Experts of a small language model: width 96, 192 experts in each of 10 layers.
Below are experts of layer 8 (counted from 0) of a mixture-of-experts language model. Rows are named router (the router's row for the expert), up (a neuron's input weights, with its number) and show model dimensions 0-95. Each number is 128 + 24 x the weight over its row's rms, rounded and kept within 0 to 255. Numbers have three digits each.
After each expert's rows: "gets" lists some tokens that make up at least twice as much of what it gets as of all text; "comes after" lists some tokens at least twice as common just before its tokens as in all text. This comes from a sample of Wikipedia text that the model never trained on. Tokens count by the router's weight.

# expert 98
router:131111092119115143183122156137099127143135131130133146116080092136133130151079129104137116116106129154093101125113138126155127186164093180152105119131149143113168122137154137088117121156131117124157141120121170103131141070135104136161127131094142143102108167162084145127112100084142143112
up0:111134122139126126114145109113157099105155128120130148093112130143144112165114131119134158148073116108125119115111117124145115151129143161118171160142159092132093119129165122120158151125117203125118177155125121107068132140131108136106136093126137141153155127157082115119110126163152048125
gets: " |", "---|---|---|---|", ";", "|---|---|", ":", "|"
comes after: " ", ")", "\"", " list", "---|---|---|---|", " —"

# expert 60
router:128093106097118127180106116152114114119123112116117189127107120155125127150105100106129130124146117156114108129146156148122088161153145130150137124142175132108176109100143185114121135138130107114128179113117150077140137116083096122146086127101145147083106136164106157107110117105151082134
up0:087136135195135127093148160116111086114139135098117105137176170137135119122112120146141114147124138111098132116109094151167126080135145078134132151113115176099124129140134137128121119117129137111123120158095132119151122091167128152177203132149139144148164128142159104133078115136132145126
gets: " E", " Pa", "E", "A", " A", " I"
comes after: " |", "-", " (", "|", " the", ":"

# expert 1
router:159104108121092174131134164148113106132171137100153150097095113130124133120121119107145147079145109164094103145121148136175136132146119153148100092141142154131146099107144144085101089152137093123155144136120134134129163111098114087151102163085132152098110134169123144116095080120133140101
up0:145120144144099095136123140181125153102168123130121132115091117135135158139133151105124172146103109129084098119131119098127138069111095135102094116115151123170184138119136054117142119140126149114178146161117126156131128106148149145132135135133171153139120126125139195151147145133104104135
gets: ",", "),", " that", ";", " when", " where"
comes after: "s", " However", "\"", "es", "ers", "son"

# expert 37
router:127124101112117159156073138131131114135164150123127158121073105129123133126116142112171151103141117188112091169132145157130138147128094137154096126152145135120158108100156137110120122153145117113165144128137160114151156118116101122164113131113155148085085104141091163084087075116138119137
up0:125119150093206148121050152153119155147136110122109142148135092129121173137150128143122055134127159150169123149157143113130137114113119098095098126124108095106161133135145148124102146144165117100139126107140123065136092118136156123136126148115075140114111126131141110130132121138126120135
gets: " was", " he", " and", " He", " who", " which"
comes after: ",", ".", " where", " which", " It", " He"

# expert 162
router:134116116090117170163104154173096110160148131115123166125099135134106132148105119132142148112148093174076103147118124151170117156173111135146117129147144132126148091114165170096092097147179112114138144106132145101166147122087133111147116135126137153138108130160105143096121084094137129132
up0:154125083103123203114143116114124111138168139158134153114102114126122186112122129124087110109127124112146168155121174134095133149122133125116140119135125134120113120109133149133145121132200140091095178132135130119108139128124142117079161142129155128120138135176164095120142093136086162096
gets: " the", " The", "The", " its", "the", " their"
comes after: " of", " in", ".", " to", ",", " from"

# expert 150
router:145108107112117154135126177151135106115146162103143127132100091151139131151120120126167144104107101166086084142114122144160088170172113144122095121128153148087146111112137142104104093125143116111154159126095131074178124109142112106155125142104135118094117140141124133135084075111159105128
up0:122124150104136166181097145092100152154134112139157129088130125145118177130130124128103095126194158133123108128125140128146154148085134118095091112101103154089161138125135123182115134142135161141110126153132148121143121170095119095127120114106069175122124120152131124157108148086134137131
gets: "t", "at", "man", "act", "it", "et"
comes after: " ", "par", " mo", "n", " con", " po"

# expert 144
router:102130108092107122162091147138111120133137131135144151132119101146112145160120123103125143128144092134091088168145171165152122177149106134153111116127151117106150102112150134103113112156152098126128123133112154086172181113112116147159079145117142140095094164170087119108089114115114094121
up0:088104128180135144124148125126144172176107129106134119135109148104147114116156124135090135128125117136145152081097154131118063146126073095169112093133090122140143134144127170140123132124144137139118168099160130139125126096159117130081117136109127101167137130115104152094150102163127080111
gets: " re", " de", " con", " se", "ri", " Re"
comes after: " the", " p", " to", " and", " a", " was"

# expert 93
router:131125091111101158175104140149092106141146116105112141117113107127127120124120111129170137099121103146096133144121160158149138165144129147145130116110146163088187091090134145088100090139127135131155185116110143113128151115093113107138086147085133164097086148133111147130139089124152095127
up0:117149130147120123182122184149143152143096125126107154134141131074133108129126178125127105130171117140064114119166146102125117145149123129156101121130152124085159136127134148121120127127128157110130129112126125137105129132131091160204100164126092102138099100160171116113123079105126147129
gets: "A", "S", "E", "R", "O", "C"
comes after: "S", "A", "R", " N", "C", " C"

# expert 10
router:125133123115091142161108151129102115123130114124154175105116116131139111126111120104146155127115104137117100154137118142130097164156134131137087112129168137093147139139184132096088103135166080100143130132121154093143147115109127109174128132130204130106121168162082143093097107103137097106
up0:142155129145169105135128120142147117150121174136127100123106131110123121190129136127118141172143080127065162118112132119115129143149111107122095143103169133104161150084128095094116122127117129183109141083167131130161160125119097098102132147126162116131123113110092168116119169100137101116
gets: "ne", "ra", "ar", "ru", " Le", "tra"
comes after: " ", " d", " La", " me", " Ch", " c"

# expert 97
router:121086118116111151135129150164120096136162180112144132118113095144122116117121102109167130132148093161077116135121132139130089158146096141133130110113153150106142133083167132092107119115136111103153174127124184091152128108147131078135093141082146136117118125125118138113084091116151082132
up0:129117119121099129135172109133132129112131104121170122090110156113159146133115145130155116141170133127163134081156110139129122125093121123091125149155199160130159140135184135128120127142161107115138135079117146098120132121200179136136127136133118168130128130091167144159128080132155128129
gets: "it", "ic", " not", " form", "act", "et"
comes after: " ", " part", "st", " c", "un", " was"

# expert 108
router:114092091102081136159132139114112107166140129137134151138106087155109143141101114115164170133150088147132090136132158145147101119144117129146095096150159171135192120096154146115118084125145069155164144115101150104136155105100118119132103136123122141109119148125122132120086092105116107122
up0:138137107125109146098134108101137147130158129049156134144124095160169089125168191115133135092142160153120164058133121138140076118167162120115119141145128105138130164119103160135155126133133155143166141116115162134116109126110125127153129169128150128166134120126133143140102121138154150118
gets: "li", "ri", "hi", "la", "ha", "che"
comes after: " W", " w", "s", "w", " re", " d"

# expert 27
router:145077121092110123164098148166091101143131130113141163114097135155134141137121110123138121121135102154078118153125156134150084147157139126171106116149136145074130108137137153071100114098148077118171124131096163107136159124088084125147130143114136180089124130145120138124116124120125117128
up0:116107128092133151145106123166124161113123090122133148134102131148121130134130118133130119128132092113080100140116103120132168128115078145130136148170147135137092058097110084125115128140136086111111088142132152143117104141104122114151129106141140141132101178164119173109104121186107069120
gets: " Ba", "lo", " La", " Ca", " Bo", " bo"
comes after: " the", " of", "-", ":", " in", "c"

# expert 48
router:138091111080107155158120151160079109123148141106133156097112114156114131117088102139164141089127130148136110164117168128188126149143084156152108121129145158126159094110130154077107101174132100122139155120112156089130147109117113121160098126110142150113112133143115140134127096087124133104
up0:151125131124166146160137091131102158155120080173110137091105137104132147115147116123118184090133128148121081132134151120105122134166131129134137114100114116128173149181122134112109131136116077106151128152104128111150112146110129105146128134143163102125190122113114097110076137102105094170
gets: "-", " |", ":", "|", ",", "="
comes after: "\n", " by", ")", "\"", "son", "S"

# expert 34
router:141121101121110148151106125140137126150149145134138118128118074147120136124120099101160149088132119133077133165106160123178100128158113134157114122120149123117151134110134144111100084140139086128124159113149151107131182095105098122164100122087141132107107141160137147098125040116133094125
up0:102128092138122106168105122124107122163118145102094126131158089125121139133106075116155114132135117149088120125130138112160141132131153131121167135081104128158111128149190155086162121151128176093132126094168130132147160167141138165142112145124127146135105129136145092132145109127168184163
gets: "mp", "tor", "op", "cc", "hi", "ab"
comes after: " E", " P", " O", " Pe", "hy", " An"

# expert 128
router:115103128089109125180132141144124136134137141127122182131109113160126132149113076114146165112122097161099143135136156138149099165155092133122093098159170130075143124123148146095094124113149091122147148124109149072169139108122095114136098125085124158113128146136100105107098117116140090134
up0:138122138150162123161139150142081164156128093126121169162136179158127098095167110118115081120134131152122142138130111141155135156131137112123102090161132105136115114145125129133171187190138127139095137128095124128116128124147121089116071127124141117083128116153173134156130124124131121082
gets: " lo", " co", " Lo", "ro", "co", "vo"
comes after: "app", "-", " re", "|", " a", " c"

# expert 29
router:144126129116090154170122154122108113142151146129090159120097119136147106134077118136158147139120104148112095128112126140128095157141122134139119082109172170080147131109149130117099087145156077118148125106127150123132180124117116104152123150124135151053095128162103134108087126123145113099
up0:155069135177116116135112156160112130121130149129092145142137104113123114120134133121161166104116129132108157135110130131080106136158156122115116098099146129096115106120129167142122103137128109154128125141089112122158126189142102134172139151101149122114075120120104112061113089153176101113
gets: "le", "re", "age", " state", "tri", "ve"
comes after: " ", "te", " mo", " f", "th", "e"

# expert 104
router:109103128125086134145123150125115125132170166132161148126126083128097105142093134103176149123118119144095122137144147151140087139158133146182112110170170167133142093116128161120130136143117110103144159096093166095146156101142131101153111132113131130087097131141083152129086099125114088128
up0:114104139136177078177115117137128148134113059165175139118127119118136132126116129128121097175142186107147110115185118155096170132140141115123125142123093157110124145124120123128111103132153114144129145115125168130133164112160102087130100152114123098127170164127133122148126163136097163123
gets: "s", "duc", " continu", "form", "op", " return"
comes after: " re", " Re", " comp", " ex", " per", " po"

# expert 191
router:149115119104101155143077150145096106145149126108139176113095136143108146143101126117145136106142115149091106149122155141168115177158118151132108101126161109135135084085156138127101091158167097100151142107114140115137195123117103102139112141092162145131089158134093150141127110104122123131
up0:126143132123080126102104143126134104109123145175184124139146151126121129147122130124128138141145123135161130131101095102129135145123134154152157125091129218127128093150111133096126122152101077128106143118128127129141124154138124133120076138126139156129110193187166147128111112120144148074
gets: " the", ",", " United", "n", " former", " of"
comes after: " of", "er", " by", " in", " Country", " to"

# expert 184
router:099130103120113126169084156111098119127155145122145151107118096125123117118096119107179158125101094140135091166154161159109078174144117140142081091148133136079153118096129162117125120147148093134144153122118147110132156125079134091152104125090154128122100140152103131130120098111154111111
up0:116088134151136146158113076118151156114099135107068175120139135146128129123106113128137116076130089119122063143131128148129132107138122178102095168146126140150126105143151123147130122134170084134096101146133138106147140168142079129108114098093140112158115124135133184145130147128129113100
gets: "e", " Ne", "de", "se", "ge", "re"
comes after: " ", "re", " St", " G", " Qu", " sp"

# expert 100
router:131130109104138130152134154155116115154137138134132158134077105151105128140103111098144118103121105151129092140121141175135103153148141144140125116136138132080184090095151143114157099134126118111139185103115153071149150070103118101158133128083147152091070148144124139111118121140120106141
up0:128129144157162135201168128129136129123159110126135106138071153128150133139132112130146166140105109100118138101108140150154149100152134105149108129109169069132140127151147125120116133145141133092123164132203129089100127131143158103141160092154130134112152097088080136146114135108129128108
gets: "N", "S", "E", "C", " N", ":"
comes after: "″", " (", ":", "°", "′", "-"

# expert 101
router:115102111109066148175082132152127119125140138156109148109119092132121127172116090107150113092144114152101120156132134124146068166143115141124114115138172145113155116128130162121088100139122102121130147125098147128166155110104106107177079103110130147095083124130117142119106102134156116102
up0:129175133134155127199127139131153072125116152167133121122118127135124227123095114162130118136104095078134110118123111133159129129118137124128149148130148150126144124137107132072170118081110118149121146113113126099165127103121128128134123116072138119117138105125097109163142115141139111128
gets: " di", " trans", "tro", "emb", "A", " Trans"
comes after: "==", " con", "-", "===", "See", " and"

# expert 135
router:119100133129096142139122165123109120148184166130133154128093094145115109112098121117158129114099114140131112117126150147159104140148094149161097076123158153106141122122162178107121083129140116120139160119078174110157159122128088100146099147107156169138129120155114143132106091134139087112
up0:140102132128144125155103132092106164118147198148135140147133128127136120133096132174128137114159118139110092128128110162147095129136138138110055079128131138138148140111125136088128088097104141140174139157130151092126147142104129040147130157124111133130122115104169141136148097131135114136
gets: "s", "as", "os", "les", "port", "ut"
comes after: "s", "ro", "en", " cl", "lo", "as"

# expert 20
router:128110107128110183139114133154106105136168135096150140100089101136115112105107118125163160101151078169095119139137124139135142145134120152147105110142169173102143078114146135105131117139162098128148149127122174106148167112133112115156113162117147130108094144157118150089091087106153119094
up0:145135118101142142110150138143089144144160155130144114147133115127112141139161133104090105100163126117115150124177140075132141127107134176138090117156151113126123136132117113153127167119158083089125140123134170120107083150097117080129100113125122157122104147200118130108110130162113136070
gets: " that", "'", " and", ",", " is", " it"
comes after: ",", " it", "'", " he", "ed", " that"